config.yaml
num_hidden_layers: 17
hidden_size: 320
experts_per_token: 8
hidden_act: "geglu"
normalize_top_k: true
routed_scale: 2.83
router_cosine_scale: 10.0
optimizer: "adamw"
beta1: 0.9
beta2: 0.98
batch_tokens: 65536
train_tokens: 294700000
Below are experts of layer 2 (counted from 0) of a mixture-of-experts language model. Rows are named router (the router's row for the expert), down (a neuron's output weights, with its number) and show model dimensions 80-159. Each number is 500 + 25 x the weight over its row's rms, rounded and kept within 0 to 999. Numbers have three digits each.
After each expert's rows: "comes before" lists some tokens at least twice as common just after its tokens as in all text. This comes from a sample of Wikipedia text that the model never trained on. Tokens count by the router's weight.

# expert 14
router:538460485525478513492491513524471481512466502498537466534498550517550496517521493478498490498490511505507485484520528562474487442483493484507489508525494507507500531502501512492451484505485536491527537535519503447492499501510499497513553467
down0:508487450495530487463468490491542515451536511530451475480457504494531549518506525485492527497488507530517496535503505499528535488509482511453507511483497476476512490492493478524444459490505492509503498537509493454511494507482465491485482523
down1:534525501505485576519526457480506493570500490542463509496469503511512464499493482508457522510532520469496480516455474469478515494504481494462510458503492447526531523485536526485522506495516518458503490503492512531474507526508500470514518528
down2:530494523478489516505501486464458515530482459482505483532510479509532517525523494508491474516466475478527499470510569541475455466490509482521473442529512518463510474523453459520463542511512509464533510498495485556494487490480505531478534486
down3:476529489473524469478507499488496545497508471531516479476502474464437525490519540479501487464487474485535491479543540497515525476513484546509493514483435488491538491507501477519480470495482498527516491491534535521519519510531519561500502484
down4:493545499464460542526521483509491480532511501501473499505505523485521494499502432489489494525565493500505499515512551455532483524485481461490516523530544501512478496547530525471500563463438496506484493518488487488476513482510542480545498482
down5:471495524510505482498538512562506509521511482524486506469509466551483485509464531485499528487539473487493437469462452519470510528516491498522490450475538477473513501533479556492508485552499553508571512511485465526506488463460519514498495479
down6:478441532531517555529505528473514510476517495488539502426472551518522487530501475494539481472531535516474490520536491516474444531494486473493525488517510474495506535475523481485470469508534485479478491512505445477498505520478501467492465591
down7:490505472527504521504496505513514498500480550504498484521521475511469493507513485467455539498494522539527502481476508506533513499487498434521488468497536508526479471495460496521507566509443473510478531495480496492477528500478470491478513514
down8:579489534518528470483467499460478486482472500478523503521489501490509495480479525457521510521470513506522478529523553472531484452504484488526501536480500529509495520511460501486516503488536524541516483475482507505548489522528499503482529487
down9:515528468496492484482542477500516450496486545494490501521469517510525499489508428471503520483524511540521488491475488493522484511477497503487533474494529553508501495460525476482517549509481470485533539493506524533504494485484511496471495486
down10:459509572473501551527474500520516495499498534561537508467500491489502487505526522542482527507484519509466504537484455487445509488510486529499461527468544466484494487497538536475484517473492498495475483526540508512470541528526531539472494494
down11:451487524512461522516465492487519486505505484474468446473480489450510512516553490576512502503505474473486490498503510499519486501490542525533507467529493487480476484492508463470514479473518464512504534494537518512471500482536486517545477508
down12:513530532496488530516507497524461476531538548466519508475488518510496533573513510528494485516540447493505462545490515487501543514507508474484499533478505486447514499546478491491514520462474515514490467515529464476475502550471511517543474519
down13:444482505525470501543548472521461501494507467487537519498539487523488466527521475544530511505482500513462506494507517510464455483502506450498490509463513562509504484511486533491502506486485519529497489501474465508475484452513487473487515486
down14:531500477530462493506535484523514498476508516509454517500474483567466519500494490522513478507517520511535496481484482474492494489489508475526519516480474481516521525530498469487451507510515468505532489543489480525529481461498482472455524494
down15:470447479485487477483512491476523495529497470504487537522496484506495502489482488545520488504480507479508510513513483507545541504464490521492478451524486524507481537477489506446510475527531518520473469522516522475511538492540441464476516531
down16:523523477525462492489494492456515466437518509516479485495443513529486471506499461495488491474531556498564466502489540477517493486496528487461457500496506509536477514498517502545533503485471527515520558472483475512514496496489484479529487537
down17:457513514511488515478494525486460471538520479505493533457505462489535510488496490540483469556539484510537485518513476497462490503495531506497465455540534472490459465493496510502518508525442511509537513461542511528429528520466503514496444533
down18:489473454502541465520445478465520509514466489477516510509495477451467541496505479508509485506495504514524467493523464525534553442479493501543504488499489520471522497496494513479495466499518525506495484469478482497487506500475488504527496522
comes before: " |", "-", " the", "–", ":", "0"

# expert 5
router:522495513502475561503469494517482522521522516512509456515531538470536512495518480519484504488481471527489548507446466520471513451503481489518520512486492446454526521506506511504500510475517512449470529500536490493526489510466489474519521503
down0:524444521453517454555516465504505519532477450527461489486508478512510517485526532531497513499507474493491481483474562494458517522488507489507524479560465524520561474513461565485540516496530504518496496459504476507525497515508484487538471513
down1:525517537486525505471491477495509522517461490497546537511515467501495514510488495480517552453490528493521548499534511500503527496473524498513489451525502511482478556520500520499557510517515514496518477500479537518465522516476539521496473482
down2:526519498520546538467465492511533524499464517509492516466513502485489488464506518506504494464480502448499518502453507512523508512504534518518512506525480518525525505498482542477496528502495481480475493540472489508517511522506523515484532491
down3:481477488540504521507467518473494484461503493481500471496507492500547506463490494484530482504498534517510489485491521466491496519569531512490491500483516501513428513484483482521480428565535486479523511498536497477475523520484475512492498477
down4:506525454513496522441522546481491501514487506520516524538484524503504447472549481464504479509470499484527526498507464468464562515540486466466488463500457465493513542466502498477505508497531506444504468519523461478515495549513498506467508506
down5:503472479536489485507512507493526530500493450497490473523485486501490523505503442483458519500492509504514477467496500491500492471498519509488512513518490489538538460499467449531511487459499473516500480468516511469518495489478438495527506502
down6:528506461506528519509489529497493518490517521440518486513547533496478460504459499496517497495441548551488538502490498483464469504472504534485504491478521472442481461540465484509541480478498545486522508501481476501498512472472487498543542516
down7:544543497519475516432516524498503533480484496486509493498470501511472524486473525477497496511504527528499522550481471452512479465509542448524502525467474498487494491523540537502546516469488526482462505501536511499508476514464473465484512486
down8:538506458494480547481498466454473483464472510519492513464473554476492514503512465460478521491487490510479483515488480512477518503530506518476491526531503481491491498493512500464502503513487476517449509503477505484498500442503462488574494520
down9:482512487445504486475475511521479525514470503486528508500530490499513466487482436492502504545480528530476479561528511496515478503476480490507530484492489542519486532505502512527486523503485472499540491540506463463461545472516508464498497505
down10:537523531489494504455564481438483481512526456490525501514518484548487494467513532465540529546498481507483506486503525486509550471468541498490474510501495494488459508483476494485517498499482479485507524487509476471529460504510521487534527468
down11:498541451496474492521517507467545518522512478520530490490483469480530508502511473438489487470526534482518525490460503532485539500508499545486496517485491523522506534462512490471522483517487466540526487512564500489523516514445499555462485494
down12:517500474474475507496516523473496497531501544446528464530550494482474505519458512525510496547467453505448490505549520459492469517496496477471527430520509508504468477512506471511452524463482477540498498538478528510472493480493568469496536529
down13:508484506524508428494497493497497497488504486515446514505579493462509467490525522484494520505522501512496491493519513508499468515471520506546559484521540512509484456484528494507503481490499477532491484524478526514447505468501500462484560517
down14:517536527461492538458525500530428491481483512450474513501504534481495454498452523503534483516483440527456492546487484493445474528524491497510514481499499462493478516531539485499479494500494538472481500494432483501449539437495499484538518507
down15:468501524493509499519503504473513477537536516491482562462529525494483522521505528456516501531457497476462489546476503527504519451505514520528493501490445536501492527490530472538502471509484481501495517491509469524478530547518472510525525550
down16:485495504513480473477551509510491473490504508473508518530467472476522512513496512519544497484499514559488519513494502488449487475451463485469535518501550480498510502529528527535485502477509503559474483475484515528474485540486477421543507546
down17:494489510477491486521535491473508465526483514481474476505543532479510511482530478510513496536489464514454508494502523497486549505542553526492503514490515459476513467543498502468535492493490484449511496511491464470531480529525489478513505500
down18:517497472505496459489497506548468475456479526506532518466473474513505489552464496481502508484489510512541499479525533485524459494536530497498486481504506502494512447460501456523511502456569488500533530509500502506452528456491504538497492510
comes before: " |", "0", " |\n", "1", "2", "–"

# expert 24
router:510486512479549507511480528514485542463508478516555501511533529498531517493505524498478499480480466554514454547475511525553494471515497491475526524506477449501539502499492538487510478511502510525453512518525533479518530564515509496505508484
down0:491514516439479489502446503478480536535524495510506476474543468490529485473511510490497514533501501506484492521504488490551519463525472482520507515495474498510505522462448490456504485527493500539469506466497565487506501533511458469473482496
down1:474507495504470464520499480489552525539554519531450504501553506497534457474488444513513504505464505494478488460505465489517500506533508509512483469516550525478529512516495476486493495540506469479489525491484486497483452449515476484484492482
down2:513476461500517503479505526525490443551479458488540498489479519533506503536484493524496491488502475446512525510475481525511484515526492509511479483476493442508488478502498531488522521526492495497483523465529518458457485496527475520485553509
down3:495503465473494488515549484491484487488484529497503502510485481488477487523496506472540510532493482513516480484493430485509536505526514519476503502487502499537465493499534511526509510559513473518481488465503495503527512474515501502506530494
down4:528458514518456508490513502443526483519487493505514496531498502515487511575543485518497506539480500497493537496518541500479494467515534492522501502494475540494479516495474487491508499464520484521460518480497506494499454448480461487551478516
down5:506503502475576514464513524522494497483498502517475507470519522509539482504552521497502464520519475506478530494498469458491543468523478492485494522512527502563487485444485467509500481493515478468499498498521451480507504490514483513518487506
down6:498493529511490548461465536473489534502517483497505485488479573465516502482511506473485504459493477501495538532493534504493488529502548488484500523531516468507555501456497466520491448449532435472449536524481460501509502494498526503497476455
down7:524479494500468504503494483460555537490494544531525514493506498496543517503544526489455504537496522494505466503502444477492515506526502488513509480500534512501479462480482477506467477497481467516503526505490464558501540525474467520469500512
down8:512496509511501560480467486502478504469505510466509503511488475456487504482533522534461486450527477501504476520483517503563550479514534456461527499494496535537510531505542474500483516533510545494502507508530486452456508500490511528498507503
down9:504469521535512545522487499456472494549518463526499510520508470464506430520517509473449521492490539462520520524492502494537498477522505491503475510509498497452456490499490491492523491500521527493487478470473484478530431477475505534492511508
down10:502478529557526570533473521515517499475465519506470501456537520475514524529494488473513500460506532491505493487529525501467480477503475514490437466482471500481521493525519501523496461519510486500526478469507485517507495497550510522528458504
down11:516501483518538488461490448483497487464488503478498494502447511492505489466511485439494515537505508486505525499487482553492474527553516502502473466463512412505472499498560491467518495478526503477468521503480473466530490494551506488499518503
down12:551555480480503519441508446456482487499522512500488499515543506490514491499489498486515489487530524541496536506502522470476513483486441495492508559491540475508513530481497505473518531523469548481502497506504493512456502507487507494514510516
down13:467497496487492519511509490488524499540499498523472470455491485467492483507487491481448486496496510489482443497506472501466500523527477474473491497509524450530486500551495519488522515504449487468509527484526518492510481477499512487512492523
down14:515458501483514568481533541511477479486490489470506536512473518483458511512539536497468471519521525506547515501479494514483495523510525503507520537495476465509441560488483512483534507466478530505494511504503502507482520549493507545517483498
down15:512510523551500495539509518510538527545456483484511509478480462515503494503522491503524465467572511492535524517473491505483530487512438511552502474482506477488516497509469491476519470500523422496478499510537450479482511522530456460498543526
down16:491491499543467509490479506503513532475509505569513505500480483516528493442530492486545484518527493499483546477524539520472533506497495501477485505519520494553535504486495504502524499471494500462500507465492552474491476514530488524500469462
down17:532488496481526458522510466559509527475484504498504483488475513489549496505473514463498450507499479474486460504494515482465549480510544503523479529513472500535553514525490515495465491503504521532474484518508472497447480494468533474498496514
down18:497536496464533480506501523462473507508511508472562517474448508525516473511484490503483501525522501526513503494520474504481493480478475455537492496511536495470512488509487477538485519491514542464555510465478500511483518493444524447552489523
comes before: " ", " a", " \"", " —", " not", " an"

# expert 6
router:479488457522512481498502516477566495517497478510524517506468496511515512508497504452445502508490466518480491551476483523493496487481460521505511513537489479490514508483478537496522506497499548498479532493526478506523550515499489552483514473
down0:544527503498485577455479517487481503508509508472526538495448522506528476507503483485497499486510507525493483502507489485532475518500463518518473494534515509478508527468469477521451459512473515465545504504516480479487521522506462483512549485
down1:558501495526503480485509478539463503474501528469472480511485514538489477509467485537514507491469473495506481488503505508477487511464489496484508491501539522494449460549511505508503490511434489557506499437472466491488505486481527484521511521
down2:520496574515491406480559505512537493521493496536538503490464523495494453507478520545532497506515541486494487505494476512467509517472514528488512525526521463504476512528540548490481490488505517502493476460511504483509494484515499473502482522
down3:506489522511517515522491488550491485495464498494500534507473499495463481495495488512518492502485521510541461531496477516505502563512519503500500449528576476512513552531532554492502466488436544488503527506500453478481523465518478505486488505
down4:482489522499539523509531544493432503489538478469491491507485496481497496473489514463493533494521498450524497539485491511507510435454491528468491521529522504468470485494532484548502476511493505525510504539510480468543521492486492492482519508
down5:491448527495516442496500494533509517499524512548494465540547491514494502501489517518462479541473465460498489476503509504473453552545481487477518484449492516508506489494437509481537533495471452481512491502495477510543498460497460508448495496
down6:490489486522526465474476505479510452492477484489472489421487474523533537477521487493479488483533497485489542490467461522496510521502487500467481533470475518494505483499517502433520533531523521477461522522503472520521505507453501489488512529
down7:468545541503541542504496475461466473526489531504490508452446491474462491515540476481474544477499497512491510545493484503468459468463483518470485527486520485495494557482501516523510529478500494443554536498479511519555480493461477518497522538
down8:517517493538515400520476503523512525484530564501537472504482472504502472448500508524507446460533521476519498509524526488507508503514495494476540520483494464532495480512546528510520517478509475514495471449539531493521528536523528478496463490
down9:549529499512468461496500476472486521523563471504469555547504528493466472509477547464521490474443489512487522501497484522472487502528512479513477441526497511515497520478491518501514532484506506495462495503484470534481431456510497502474449507
down10:463521491463528474546505491542517496462490531499481526522495491465550484494508514539516501499451508494525457513465448471489499483568564498468492465494532535544510496498496502528477447455528500496485442492512478476492513472544504497464449463
down11:505523510512473580461565506473518501453529493491521480550499514542481475531505496477479480525502511483477510535524533455527487446452494541466475491488503487495472462488472545521512500455480510522481498521492504491500454524516526533513504502
down12:496523506493525494520528483527532518528504515540499499537518503509479508509486502464488478515456473499480510495493455524478498532523540475501514492479521484539488464454507487487533511476527494444487515503507464505490450457505544492468428480
down13:495470493456556435496484468523508513546545507543511473535529519473522490513493511457502517511490472498495502500522531512514474534482512505543561491501514536518512514478494525520486496505524521467529501507469500466492505494489513477479461472
down14:485518458533538462505465489492517528464488465505551530506531531521479511504486531497529453478512494506510476491523457503447527535514484504475488478490464509479497482472441503529508504536523504521484512512522486480447492506477513485472472511
down15:499557511486483545537508514489467462479478499486528531492512470466508481430483523476497512480513521513521506499468482470458494463451460486446503507512536490514536502516531547529468509503540498487503481513494485475510506446484475468534523506
down16:507536505527473536479524485504514440447573563481515482523488504499494502494474464488527508493502507497505524538475493488489481510484531524504474532524487521522494507522495513498479486523494512505497501484525510534483454560524529515465539505
down17:538511522507495464462476492478512521526486509537552514465481494476514535534495521507480437450516473503494502519454441468485464490509504514495474522482520498485505519476500477501500480527517507551472476457503520534506540504470499526458544534
down18:526497444533486498526475475490489492491484529530495511454520540509519484528463540492482520517530492489458483485549473505521532548489442479499492514526476476506534508523476533469489464478498515491538476488483533545436476458516477475518471506
comes before: " the", " a", " to", " his", " he", " it"

# expert 17
router:478470475501521549509470517503537500513523498493533459503512524514500481493518503483502487490481510497515520507490490539533511489491520485507523520485502475498504484513487517510509499506503496484472490532538503441533469499478495508497501484
down0:532553497493507503494471497543514499500502470485503489471495495501512549506527536492496481489503519513484429525494521488530512483496482537521509521481503460517504478442495484508499544502539513521471510517511509491486586469487489462528504512
down1:512497542482514479528520511488464470525527505475510499520528528528489535483471528542552527491566499501524552510514557503516501469517475546522519471479485487489479487517502514483503475462458516490538516487518468486501511518533519526519479481
down2:481514470503518530512493495501499543498458505501488530530472508529500511501475522473482510479509475468488499559450489489496516506528461516527476496477568455514548508470461524524487476508529506543497473481480451504520463486474471557494516516
down3:444462501492537519503479468518530567505505552530444515508527493520511498510507489478461474511514512518504468494446466555478501489493481510463514499484529489510498515508493494487434509491525473509458500581524514512514529524477519514471511525
down4:482504518506484502489495514469503495452529446536503434450508508449504498462520486510517490482481507469465541470501527536468484519509481495539550550517445493502526484517511513483476496482480473475531487492522504543488532496534481485523487517
down5:465465535566522556516479476526488460480491507511510484493491490474501535516469496497509512504498509523473486505492524540446523495491463508455516523515496477480506519524517606463506472532478511509529474483498479491470518501506521521502528455
down6:487477500511503542502502471479526495480545539509473510533427513522498497470474506527529479527542517521530500463466454502536465528515511465541481498525506486516470482448532517510530482453451476457519516509507492464526455535501530511453490483
down7:480555478494554511534509474514491501501488479509487483487498480499489521509508532486462521517521474523504445512509497482460509507528482495449462531475495496508477464483496464492502508535453516515537518532525506457444542489518537484489481513
down8:466470536546496535544504487474504493488475491474497504551462437484434506502510522505516516504494505511540478539501457518523467511473487515497477521498515530515511533542558563513530524522481477526467450497471504460513485514491480519502454564
down9:496456476496555498481474486468483505472482497505477441463480507468476540507500511471562446524485471534506458527491483522551477521455536526523478513432485491517474503459551488414508475479527546476459512518531512544455503523490500522525494504
down10:514490499535489482519497543483540547539547485454487495525466516495509467511516485460487482471528493468503487544492519536548499474470500497530505471494501472504513514483470498477522463487529520520453502505544453509489443499496510536541514523
down11:514521462540524447489509518543506495501459501514492492518500468493490524499534492503504454511517509482530447490526510488484506510500497561497510478460493488484532447514511472462488511528481470511469509469506524551508562511509491488533500464
down12:489519535463516512478520507522480507490553528494524532499509469480544482509514507476527516479511521497522484492517538486484499468485536481470521510510489526478499482509513504497487510503426477511506491531531495513489478504505502494474498457
down13:495498450527502496544497510499544490489466512486501482521491505473503550501478519575483508521508521475504507536484468487462517532520529470483495448509539491514485488447517498461540436505520498517484492507485504510478483498495488491476508495
down14:472525535426494553547480467522508500496506475508497493500499497498536473494498502490525489493510518522519510490506499473507513537532545424532532494480507511526505513509492490520532520481463534519481498521506457477486475480492507481517442515
down15:513473499535507508494505532498532504514554522500551517487539460510522501500498449508444482504492495491482535499493507516495467499519528509508472472503475448456461523515513514493490520521467494487525513504481536525511453473437455532495561501
down16:460487495460490418504531496472497487505523471516491524532521484488513490469471518473565466565500491508474500445466522498499488485512489492478493463486529475491499479498525470496486520518478509518505498488492491486489511539503533466481507529
down17:464496498527507515506504529497531504521494526512535481470522521525531501455513490482495515532482491520502517535551497492514474472497467530526458540544504496474474543488499480485444496505508498501517452519463526517520496529505512484479480461
down18:445462491542476504505521504481538481480576499528517497493508500526525472459515501541500474492507506524481514480503484537514490505500446508472489504479523487534453516487545500493470497493558480483517478528517507483461497500524480489497512474
comes before: " ", " |", "|", " |\n", ";", " —"

# expert 30
router:502494519497485543511461497513507496508514482510495469521536535513512462533518505513522500463509480504506519533473501533526514447496502466530537534489472423483537454507487526508492519497502533476491510518524514444557514540479497504471524481
down0:513504501472478533528521523481500469511475479521440487467444509506512519506497462453477528520495525441536503487502544496507485503453501480510516492569489530515507527491499493497467501441521456514487492520533507511455486428548520508474538516
down1:424531493551499463499543527527458520494489496492513510451462516523495520501498499504501456480497505470508491549517548482508483433501478476483569446503491529488518521505513500485451470483519540513482502504520541513491485528486484497536521462
down2:531533516499541472471491520457513503497480494505512457525488465476467426533536500524478506565472488511508500528460506530487488473504524456543507515517521458525533490455533532455483563499507476451481490473490560528468490456493513493502504533
down3:478519487513492467517482490523491498452533485467485488500508540534473507494465491501494478487546509512501484499523527525493493468544521482466508535549463491519465541517518523512500469452515463540496515532514495468511471503506482541497468511
down4:503529464471471516496498514493467479531533551529484488506485483539485486498482489469541536512519473488484487510494508498498502484498472489492535550543498515441537502497471488513524494491490482545500510543462471494455472526472527484475463516
down5:540511479509474533473489492506462483500519493489492525536512523535483517485476504517514517472520514494486470508453466471502510504513493523465503490514508511515490504509469472551468483513500502507530491537505494574475500511485467499476500493
down6:500483508497543527504538507460509539503493508461510504491547471512550462473510470458460474529508489502515505539505494535481477555506482517486479518532506472545468506486533483502505510494499455490448471476503514537505519518512462493519487472
down7:485471491525520448483485528538458486494469486484488479557516533486516486514494518517512497464496506513493472486454486461474478497517511518516490522513480496469501549534531489473473513541516501489504507528460527466511517505546509499504521481
down8:506508446508445521463488486442508494484490471497462512499523509501514498482513514509517464502462552516506455449486506501492484513460484505481537521492499468514527498474494467533499534525517505504463472497520516477568487481498497534504483534
down9:514511541470473530509498504481483474555495443492509524487511507487538514511470510538540483506496492522488503494504514472460491537509489463526519474486497477505510544508492429491498491484515526481524514526489478450459503485457473462508480498
down10:502517522455545513459516509495435511454499506526514460509472483431532502515508524456525484502438477509519528525535533519523516503555491537490519497538492453510490522475510500482518491514496508497525484464523547541463537458528473538509519465
down11:474497528481508462513521465535459472510455505508443462519526471492468546469470535554478495504496512451505456490539517488515555508502470516536495444479544482526517457461535507466486507496530515540570509464495507552483487515508487487466554528
down12:495502478498523505446506509512495502484513500510521518512473474505504539506467510524513490503492476550480547455502502498484470509500503502521500506468474493523493513520512534469476503519525511504519487494466512538485499526478498507495522476
down13:474497567478516527510450535490508433531482500499569512536524511447533492466485504500517463522504470476483497470513472484527441521466510471528518512470488470522487493460552455445483520485488520451461507516485534514514520520519515515535502471
down14:562506511485529501548477448462538449498454541510489490537533507478467479488465456510520490541513498475523530509488505488480491489493506538522491515494503520521503527519512488544517504427505502505468521480516520549484514478513496483506475492
down15:533558549490505478525446512515523527511507468550522498522472513514534510543495492535500525463515531504513491503502483469521530481465508525529501457508524489488493498537487465507465539479508526494547518510491490488499480499466495497486563451
down16:522503457510492495514529486469497464546503515463440520496452510467494464469523498471516481468513503497467520546505538474465550505479480565474439503474446508512491507427490451506541491456495509519537449482506466541517537516481517477521486505
down17:526513501480480509518509499482506477499489486504473497469536478498496458490466489513545461467471560480533505502526511435498483502515533491431490496497512498503466475468503434511519528463503456479481526434497511480512462500453489522549503520
down18:459514497505511483485498542534494511475500547496494504517530497506483501491493511557484493463454496476483491440491532536519489510540489529471472511495518505528488498483523517473540504514471479489472486521500551505497485530491514497528487473
comes before: " |", ".", "0", "20", " |\n", "19"

# expert 2
router:465518511506478592489496505503507507494461492493503497490541503512515509484512514484516497495462483488497545540494495523517532468496505487483515538503519452534565514539535501475482475550508468469499488520518500485541475524505476521533506463
down0:516505506500479477477493504499489497486471515500532488462513496478492442516536501487498494490517479497521499516512477593438519516520491513460478526490487477545504496484518490514506481519499528483499491496488505455490587504505526489458523504
down1:507505492467524495466470515543496481498467465494495488510488488449512495496539463521525467524523494522465447534494488466476430496507460501529486494496505556493493464487487503508509459508538515528517489476468551467473493480524491447484486492
down2:498464507504537492514481485422515529480569489532521493497492495515487516488513500462454466475486491521491492521485494472480482506499488485525478515455533521524509490438484533521568485485494525519474515503485487524470453509482493472475487493
down3:520529474506533473472506524493504491481498503511509481546468492514491516466495468433484459544460461538500487474560485551499509481461499564513491496557502472514453482485537556490476489518514522527488502509498503522481531438555485523537511496
down4:504507509484486519487511507480482457469518509512521541509458464539479478475515494535490483484483512502501475540527484469471526481512485503487493520502546527462511525493478485482476494517509486555550495509517508482527477462504539540492525477
down5:491499546521464493493488486467520521502525459517507492512501474464506517522534481511437515556507505522531484546486480507511519510499461474511520519508520505500520548485500489580517466520524524522521501507505520558458509438481460457495487523
down6:464473502481505514545484516491483494491506497479476488504531481511552503471495515499515537509480513533458501517459495509501482491471482542547480459531503490448522532547526493472510478501496524554502446539459497442521527493528513505506471506
down7:493527478490506497536498504547497493452516542497499528515511503512492482454500495520494495498509533533525485500487478527469446476478519468479497523490467516489520520457466515502483487499488487483474511525494498506468484489527508510458501531
down8:509444493501488461531518462472498479488522425531502502531502512484474517463562526494522497509487509514551483465526467493537478500531493508499494481507464482526487529466500519458548445514523508543465487477534521489530489497516475548475467491
down9:421532522476495521467495506488537494533481508479503468481490523486541488491451493510468509495477497467487533493492502508494549519500478497514479475449551530477526514528470528474480519482472506466533498523493452505488471470474536495509491492
down10:557493508444487483473505519504493486483533536487516520541511502492530467493547449542483499483475499545527485493517512539518493502549470528517527498535480501477478494516531521483479525517491548523499516502473494507522549516501507489522502533
down11:505457505491508464542510475520519519458520488490513522494536510519505518510524513506506497506502468530533470487508517488518502463482552523502454486505476532513498512490467494504514504544491492497534516531488462459520502510555495499519475455
down12:517497511467537445529486524513494459518550474513539470544522448498489512478514526515497507486503525527470475511492512480529483482487496496533531485481465490504504438525520535524513476503488541527493486454517518473498520495466475508489526492
down13:540472448497546495503487517463477521496548541474486541519496571488518530524505468458470503484486459548482498523500487503495472511499515473521491511547464485507485536456477505513525535516502555465475496496498465533489493478493517491526490456
down14:520526503463477511501482444499537523546492484468517552502467483543451548513526489520496514484521479519485480520492492514489505528494454513529523479518497509488520537523501523505502496490480505520545485485466493503525520475473504495525502515
down15:474475528513486493479492501482485510485505474532481506499477502508477547488472437535546547494540493503479488510531535511505501513473500519513566485523516494463491509522521516484472451483495518510459469478501538468522504517570494493486507518
down16:472519470525486509486533471525517539483510485447512504524491507562479514492535531480517476497536509511492493500458465499536509486530478529516471467509502540509462513498482522486501550542487523504480520512472499498525521492506456473486557473
down17:499559519520527549434494514502501492476513544511498505537502521498484466481458507502496532463488519514532493506471481490502472516497547528482467505462518481496490494520493513501510521523503484494488518508501484495463503537508513562452525539
down18:515467503556483469499505491456476561522504504483502523476473500490499473472491521500540505484481471495509461468451485474497520518503508523475548531500467520475441508474504524454492503530534514551451466492493464515483531512501529476491460521
comes before: " |", "20", "19", "0", "-", "1"

# expert 20
router:518483510495497518522473500524522536446489489515564506517491521485528485497550499486469496497511518500500496526447503521527490479485495444497533536521485479498500493499482513500482505481513537472516471517528538498544484542476486472522551505
down0:478536483496468494497521510512509500531530439489522484498476437465475527443455514508474522511511494475502481503530471469470461496476509502506471466500491526456523478504473488483463520515480482477505464485475517466527497506476470514556532505
down1:507477496510523472479491451435524525516488512513532486503540509495537456500476504522470501487482473508477546489490507543508545501479486515479527473538528477508487471502509532549524520528544492473535524502499503512509462492502506429440498502
down2:478491471534471508489516479489472493507508531488476506478498494495470465522453531455489508535523476461486485535511544475549505507522499504474504503501429508528472528466493539489520489489482491463505460463527534501488495475482530487536461525
down3:496514487504505522492483526482496454535471502462480515468486486489502529531514495466514497515520487512461517551538503508495495512491471526550532507485469512509514512479518495479517509443529491519503446482509475479551506543499515509519502507
down4:502494504466521591520520470501487483491540505502479492476497515511506519515539534471503475485506504514469505496443490505481506490558514511475502499512488477522475476504480495487547518479479531506513536476523515479455484538431508502536455515
down5:527492556473511468457446537518516506527506510520509494523493511508467512516512525504513540524481483477503500475486498435517505458478504508514509497493494472454492528523511517472526500509501494475495529488494515466496537515501471476528510494
down6:484418490490516532505558492535466493528525494515514529511500497495536487502471512512518524492539497500481501523458540514556458421507503520521500472504500495501493518551538491513535489499492507461487509502475479486536468514520519488488519485
down7:543469459480525468460497501452477559452501507508496490479501513507532503499516468480526472455503483537550483462546485515512522479483490515504504538525495521518504537500491516488487483544515518549497498537578517483480535498546526482478497465
down8:501575452514520487532506491532484523536532506502485487516518500502523527487506503485505501500448538502474462514459498505474517505482455495487533469527492478556528536496458486509541537523483504502531529505449474480462502460523494496484495468
down9:513492560486489535517478526546533496478436493505497504446440486532485534529506531493500525537464486499535480554463495514490524479491491511501537512496513488534464505483501471476505486484497464521477478476484520505470527493465512520496506515
down10:510494519497536490462446481494511540462480526546552503485504515507518506497516443532438522514495509560466529476512510529496511508494459445529477503517556545480521470498532525548507493493479487520490519482529478512457582463513501467502534529
down11:518496517491490629520494482507439550502489516481513537458504521500486505533523505489486534488499514485526485508528516528513497520499486507498523504522539501508486485542524535507518501483461523506499486515508504509544497513474510470526472501
down12:466494506498487492477497489493516505497466507486485510494483458498482506545484511457538473497460532487491473537536485509490511477502498542490515491502522522506502561526515479507502477508499553511512494499541504513492494503526495527504485502
down13:471517535504498509508495474520488531479462528509499499488501453467510500512485496463491494521468505489530507521498519490489551469441508479466561483502543565494523517494480492503462530478472461520497483504457479512520532528474469525499498494
down14:492537484455514547533491522512552485461498567510523514531511568513435500490524518487457487523480498498481498512488514500480521504532529480504485516478524531452484476483545480471459500508471477503449462540495509497487463474480490545544483470
down15:510512507483461507544485506496487501492473452549506504475510494487539474517515524466518461519517512419505492486502505450508502485491494499488475489488486500504492505495500492495529474522489455502473451490556478495494453516519500492496515536
down16:499485474502516498475488499473515519454494464529507536513530514510513513531498512456492525487511528528535484457492469492509524484472500525549512478504516453518454490488474510477509469549493470480467490494483517496504451481517508495474479533
down17:501455491518531489511500469486512497477496490534508457469483507472513486476503497547475501501496528493508449494517502509503482528450520507469474538513468469462488480533542508505529537481522475502481521509503468484504467557509506466496498517
down18:540525546516479552470515509463475496518487560471497483503475504509458511509471556494496512494474461475513485484529548505530487488478492511530507520474477485480516507502530592496484507432471518483505474529479489545508474511464480495484515521
comes before: " ", "20", "19", "1", "0", "2"